Experts of a small language model: a sigmoid router.
Below are experts of layer 10 (counted from 0) of a mixture-of-experts language model. Rows are named router (the router's row for the expert), gate (a neuron's input weights, with its number), up (a neuron's input weights, with its number) and show model dimensions 192-255. Each number is 500 + 50 x the weight over its row's rms, rounded and kept within 0 to 999. Numbers have three digits each.
Before each expert's rows: a language model's description of what the expert responds to. This comes from a sample of Wikipedia text that the model never trained on.

# expert 37
What it handles: Opening stem pieces of verbs and derived words, plus See, According, refer, such as der(ives), enj(oys), iter(ated), infl(amm)atory.
router:422477499455495507497533541514549502452569442517408397524645514458603486443454488451478489605479455506513491476498566465501478533490524396569572552473551548436472539502443521559518526441491440
gate0:574498543496483485506507459503472477450558431487491482521486462508512518494501457494512438505454587578470461582473477448508478486402437502505468395542506533413473517540477430480532400532436572
up0:410425525530466465507458552485423492549426401535553521502528470530546513463504473563426438449511595429496594529475485498516518447445521488483435467490485518530430537551501518467478546599550408
gate1:398516455525522534446495396494482430496532524460529312498547567516398431447550501558426504517453549517508527443545470436512510540570556446460442513452553476576472444570560549518577480503609490
up1:510574487467463438530412466537513472474522459446464478461400404511537558468523472502461534449466568608488511545532504422506483571580432433458482501572432503542490515509520566509449541460449492
gate2:590538542562493452489515456451491438466544492449550492537544505517594592594538487504450556516430618581512567528475574396485440509465345525608514572521595469516444541518523547531554467567472510
up2:443477455457566499543518486530576432503472576521507506453456506467486462419425486465505494550539481467482514548517521469578496495551590518500513412501549538451437529543485446556521495481605523
gate3:460471547510561400538518501461489452513558522456530429476448489463477478492571492475466537469407489496535524522481600505526517547503480462431528558509508528528545540565543436474390505530519489
up3:527412419355525538516500517503458531545465529464508455470422495444454518476492507492511553539498539527573477506482542566484456470469513426509563519559420427514535484523491547548477490486566616
gate4:539493561471505496524460495522512533440543428415467493499493467534487513616509483416475503523500552500512512499462586409478407491426507454464431486632498566457556472480532498624524518464438515
up4:522535561620422517524556446570543516465586513498430585535507447547548449432511518451466483522476402462575480444509468507531500500448486553543562504475460549382495524553539543493481474592520621
gate5:447543535537446400446529452488460563449496385422510499559515478548491501450452573529519461525589498430492520461538466477489546564580480429463545469488554463473471442548491430410553532440516468
up5:470517443513485530467429426458593513545495512488512559471589448421498458483464433443627394619494527484510537553484421459514536522429529430586461541452449533470493476491544578508502552462441535
gate6:484474467486460524398621503455491495516489536435488488436470454566482499429493437448519474583553512495434488484464499482527504470601514471541501491512469454612562473512491533543466541486508454
up6:471538419415488460551570512541563426637525532477576495445394501517499547517525446524525511523476507476533501470507478537594551429461449469495547508568503466425493560491560518428344577561507530
gate7:515488513502560406591467515531417449482572493526413417501478457620514542442480574513508520433543472630460566503516642420560485496512439442435525493586475551491600454602582525563439537519568487
up7:563425458505605488547429461485563504567485495493497514470521528487494511540486529514433503391603492473497508427592582437513453518449522499556530515509475435567469481503548383462631501464500515
gate8:543507450522415429516559484483468547546469469547481497544496400522578515559458498471424526593421446523501454433488503448545527563578442538468563559511544489465465428492500480509439483487562461
up8:471461414546583529441511481502507399516461464458566519622589465544518507419435561507494503452486496552538567465505480395570438476412494478485518474484462452388488427531525452477480494472466520
gate9:428464495544433387475533519531424575529565445582504519388617578517566550443566533575430488503611548473447435450477461424557515548540548480498488580469493580570500404540414502518452507446411470
up9:530486454481492422467506430517444468478521465415535521513489530534512440511447447446492564479503461428551466535469572480484544420470512450435597509379526488476554447527523438500433511573395584
gate10:516524592410460521570519436437458534541556529518591513537547533527424576432531381504489536477411424582580505511506515533520554522518514487642487431465471457512530503564418523500506462467489507
up10:521535570468407466561490550535436470497496486519499522522423503604529492512492542496452506557565582556393435374499476451512499501498576581484482364558403518410478515548474566407541489479541484
gate11:534493467417434399506525470501530517432420571424507553558493520464574471425456515471488490532507482465446476425460461483446569478420472447531500525442553515561571532491496539536436484607520569
up11:540428475500478537468569553519506569523587494449528485537533472550420486524463580422492453460452442525538541507553495533473490444425483499511414391506498475488431607501418460529464499587445523
gate12:459488510570469463565503434560504507538414489496395561487485548549460475439554455509552455503466527519509518536513546550493496595520490461556445450484402557469503479480493467539582476384440556
up12:496561488481460437520516557336568529594488438436435493421519601514470510408511533499469616469561473435536556449426520484588515515490537573491461472485452560459459526450589502499506480482554547
gate13:595481445540535491540528439457455515527457455474520599502592652513475525527477486520495507527430430473563453474522533522576507538411505465517584520475454524465423460627488503411395554529521613
up13:514544583377597430517418441439609438541479571437496579436559486446513530550487477513539467603491515469502481474522493516534442514500456420516488535565432525534487529468523556500482416517534552
gate14:394594497486518487466450553450499556569482508556464506437514462497570464495539488541552468550416526500483468423443547580423495489474610570429440515516490468510513466497489567556503526467520468
up14:555494489528494555490459563438469656492404507447398410487550510472435519577556515449400493465545482549493462495480562500462583565487441508509514530473480381552598559510461535426540471396599524
gate15:475538498467518602468434454469435530550526554439429501591566479530523533536514553485480480512436534506543520522482518541512507445495414508500470440491511474538520457488519444589455589534571531
up15:453511557490503514561525555595483523555517438492523444504388382539580481450466513521487517453485438525500525545498540496458579450525606459567539474506533407455496496458567448524534550386476514
gate16:454507542418503549506487430474584485621493551534472481512464666468392500491467480428506471533539404543579471556518502544480564468480546490497472542424464448515386468510430428505488476435561502
up16:474492464448453495502616486492559571523458539481541473520538530514507510556525514488511441499454447494425507497503479441515460544431458501560486571461455476470395469475547662516491535524541564
gate17:475564513498499478499386496526517500398463534482448590492515548530528534430464608538492568517480497488530479545599523466527525440505423557541536461406457484514578469480504459559540499514594542
up17:503566441513516475506523502443538448444498479584499463572578493522420503549505432554374449509556557531436485492541381570482662479531547508472485468505504628546504533472526600550436578574407471
gate18:526535611491499581439524516544510409491471538537536489540525433479510498454431422580509482560608474512497484436549476574492572483517452488490462488509560514488467553493438503513479573471484574
up18:501507486461486467493454461439497575545476569510455515554510497537539504582584503434434536519462505458563464481507509482512465444529524513470455422458480482531522549530492549545436459516419494
gate19:521522502569476499519463492459468531476506479506390481490494461501519478390530496656516460467469548513556479562538447453423547546457511620440523613513492522489584379566520458539613494466601529
up19:489482459530416483525518555533486497467453538467572503454507553538561504389527655541530500504519471564576542475553472489578498501462540610623499467496507478606488496503463345545466519520474458
gate20:527558601508438572464495399467619589467522467410482501496514484549533472474475538488524510491455448537386615598448538384492458448527544478467493515458597531551561463658498440462492523455426491
up20:507410479378520512507453524461492505602559428469463552539499524444455471490490543430492530484525467512512422502495472463488573578508498510475504482509568508471527525496569565424454498523416571
gate21:462523510435475595456551488441547566461514469535540536502518539548589520459516422541528571475564464498463538443510447545372569545575464501538562421587419487431528491493540452440447439508481546
up21:477435475506439484529484475425468535487470481506565511474501553503554589556400509527511475529555586469481457561453586474490451473477634490537454496415480427540438533541462533425458496619449529
gate22:467481513437404411518495544393510469530583478490485420499542536479486418418576492522542478569575452439527521519481575437449468605534442521505506439487464528391445465584555447451445450450445507
up22:580529574481614465510453511579523445599498585556501534469465522510458487436483470411493483509475528564538407453442455504496460525426512569589604425508550434488497555499544524486578542584567524
gate23:497586483440519502532483452550484460501443516513633510557520438529506425439512540537427561465525536436444529477567495461575469493488507550552492510506547445500478446441521504377456534432540523
up23:551467523456540444487540577459519466550508462464488368447524463458510632461522496572560486579523538481547387505470439455534426495539446518461532459589529474445499613414449467521481494525446506
gate24:510508497524484444503503455536580566599460451455488539477460474459523516495614512511468392447507485531527489487482530543499526592501492523431555537530499509535501518506452460548545532470393557
up24:511511504566516500527537423494431500520465503594455492536461461469457454476497552553501510387535496509473452529544581534475504464522495607597516454469498441610518594483521431468449490451472450
gate25:466626506501457414492416466459476544469473461534496526502534520633408444520520461431548543610492547486478518504568488503461467512492476498508529438504496396506504550467527499512497432426457480
up25:563523532500572484520536514439519457481473626563531472533544505552495520471438546450570443444484439440462462439501548465434500544510466404571535526529507566591545501432490578532458516511459582
gate26:516480469570501432598548471450515461547531490466455501481565394473450535367574461366534518559511515545488517430620592573511469432527443548485565572560504496476551492508528506500474532509526451
up26:551550475467558512488430504449453477445449487523541457579586461515450482545512480490547525512452508526567511475546579470513590555490467453544521528559462494549491564475546593505525519538421500
gate27:430476543521417497571444437437509531564570592479445518449500571451516446506438449423495536519436442567552429559523554531515534554526551552457506580464508501478459527487447489468494462572493533
up27:490448508437443497525620462472543512462515461526598591581572517488466484429455538479532587455549517480586543594511488405460487462602516614473423511441406446473478505592488524454538600510467491
gate28:502497484511405449440441512540517491539521529515528487628514453505470444526519452514572401445472461498542565479529512356590461531484468507528542510517537479460472472483464457458498560491457503
up28:391478499454446533507582439546485543619569460466426520507546539558509456545506484535433513509486439429494581608493421580507439366573497490438540570561470467456454533460535499581464590448492471
gate29:504452466511548510455453538624498458392501547460418455457511541506486493450454560468580498519462457464529539479510448561474541500444540472473450530375577574514508430505444473491528509506530551
up29:489456517441480454509414529393492564540589536576514460480445502566541546573502531484451549501584435555543559525458486446508472508499505513438521496412577556536481407483502590472482412533554581
gate30:562465542550422513433496498586510496403550548525483498527605447593504523471435414433527437533487409518528520550615515508542455487401554536562538503445540468527560413456449512491480476433526539
up30:498536610565476447558456597467386408549519522497434451411541516449509510488591459478508528620549506467513529520632511445483491455385457441540557437544521495533416522499576476497559435445517427
gate31:506507463591471430477532568528510514507539447463464578546531466459636574513444416408436481599516518542482598470541568500439529525468599464551497453503475569578603510547530460400568468520499527
up31:473522494530594451475568492491560458513475488411536482472460467461423572387479531484418558436516423373486433525525452492497465469466441536479482460448419554586495578485511486495442463570504592
gate32:436433522462411535503568507518459515476542543510418498524560466494440530488508454468477515524463472525448417522582513507551532517535506547465364507531547518488530474670504436484462455517443572
up32:540468502453573537489518432508528514605528422501510457479473616572569517562581426444465470587492497482521407578526490480451507564478505573546509487511561443433597455579521481439461483480511474
gate33:476554448503480502448454492503469538576512554420497576492575544508547502526489470439496478496384503538538525557620511409459486522409533405513561491456440429530484558505474531538551582543504506
up33:502560478576485490552478583479458483512515472532498626520445482452456489533482472488594553531578464427517497516517619440523490388426498527561603551498527519469451522517587511383496531483504479
gate34:437466509473482513514469557533513495478442497471522529481548472615460499461435608431542488390443423437552512489498531438596547344537490521518515541545484518511554494448527580509457516439428537
up34:538524510503442570410544437567564534647533455431591455612476507457436535558474540523533493537566451572503448490465510535450455554590450479503577458450526453545547503497460573467558416573492444
gate35:480481457404538494472522496503468457519495488499548568465519523384543501496557502429523617521475462539479563492539497427510484520484544513459471498435489491533499382570478562466550497499486365
up35:523566511647517562537507471549473431507440476513463429483578461508415550437536443505483587470474568491439543492520396543502498570524496580459477548562547623517514525483509531581506442485519470
gate36:449523607441528549532486471504507477417577484502481501459505438548490488476398503507470516543542481568468476525473483497540403537498551504421465565445514475570410455460485571449530490477454468
up36:505453544516509453500446418523482539509471560535524573557537543520466478549455500458511568497416426447584560420464504450529439489515512499493547485521454562597474595510436467461554522477521590
gate37:464482413540483489550538498471529569432436526545502592470538430396423458525497498425484450579382595536557484548575532536473478448550532497406491606480489477450504482510499540490501487602456540
up37:434530579492495500469566484478533524454481396514528547545461513535503483579447601484545548506446544422529563512537555450451507527606566472550549535566503485488494468601543454491553552530618499
gate38:488480571471552529538526467415529433500454458486390492520564546535481409503505571491464483554443465467523468520481546563467488513448560427419504487473570558563510604492527431471455455480577422
up38:539434432488428410482490485481538428475616448511589545480419504508437526603499489475520550496523554466510513418543556467561553525499497621433415461471556488456518481473440432593408434483548489
gate39:569449545441419526470519541510570483432572501525488381508523498555484442481425522484513588533522434562366463491473505382461468579559474481497511630506585461442524671452523464512528532527478482
up39:475445486523482574455557512502444498594514523478488455506483505486411461403446509464497625504521514459498614480586494525447561429504521550532554581484500406509468511527527474591458512541443405
gate40:506478531512515494506508442481437532545518535540503459435459474527435593398512556477434526495514542501490382559455523446484494510560559440484517521523532489503491453511465522566544591509486451
up40:550424509463446482487440443509569485522496451563456559431573378487554478413462396497500420567559503506643543421586478487540529460450503475568499535403535476520548462572510492423521500588390401
gate41:511486506507439466494493478495552574474503535478492458601479518470560579454452504569419507487504514465486419522557491443528540472598430504587522550512528426551500471474645536531562521524452497
up41:421551501502495454380485499470535512527493491522483460535545471455524477489530592563563449545395426585519480454541532544530514401589585442420493468496483518609502531461534438548409473596593534
gate42:540469461503428574405543616454472550547521547519522575504497464434515539509472482482439530490505459541598534511542502541565514471475500518494533585479636450422535569513492559518557585597455420
up42:495418438495504526406503438473550447550536605555463522544480526497534468472395541470442509410485517444528529577529407503583462489592476510532418539512509515474512516436444488541508447462439433
gate43:535443494498512419502502538492620427475476492565405389446519446515447500553524537531507474512538528547448499499550567558477465526550479447591561481559519382461522473495463482428441516473585522
up43:476481500545590434515548525543558481600470465563501465449467523519376435526583532521551443587434489552512535445468489522550543473500491414555603517516507497521469530444528586524510408504576556
gate44:525584406450570455459446535510511467561534450527528532517501602474565470402505517548526527599508482565552469472406537651535463528486507367443522453538518475405549500497569498514614429479476413
up44:413564574467576575518491533481580504503459555505503415494455510538470493502448570605499434492423541556483534538510453459511475495504467466485467450586641531401539508395484544442413447461575499
gate45:452522471504461579587540472506484536460471363455506465492575491458485474443477475505476560526459468536560354489516526501561496493493598475466479594452525467464492492475561508567511511542608408
up45:543549494563496455479462423531457512547472539516455503442423509563535559500501507517467486524460448558558552499563511455508536437489478561528516544558517513553546425466369412514486470460541435
gate46:440541542434550447464460503506460525532505481512364486457520513507492512443591474436536530428462470473414524434605477455485498477551500507578507481415453386382507490442540470535533507488457609
up46:524446510464536501517536533511555501419553527465484507495575482597538594506612437436496455392427542475529453548484492495497594612421393511503475422486522532478441526508481474534506560491460537
gate47:571476451578625547412378517505551479445567409444475535506466508561469510429552485515450521601384607604624493479427471405462477532448414488495478472427543570545522519500491377477484499408532538
up47:554458463372598460442499518564564498535406507559586455448518540523529516509512470484537526446456486582557470450506602455558609483523567494468417495557446536545585609496576495538552500507485524
gate48:536488586426515484539520467473483533503549476542427525606523463566469556449498474494328497492460476485504421361570519476577492553514524501459562447541501506442546437504529559559564473529419519
up48:464511501587556526509491488491479494514418457494446515431449501473459475447529625483501510511639499473464451595526476416517569401494509486561434624491576422597552545616508458502482538590449476
gate49:569527494511519490592527559470492459528410505556479527522493359547532549499554542492465546494472504478559470465508529525482493406511489486485551494545560503431503363516513466406550436491550506
up49:585541435492426478546512475535462493444485479475503547454419432549620424541454529385602425475516579555450510459527522469496480542520450564452458558562505568513578481572534484521585491531520530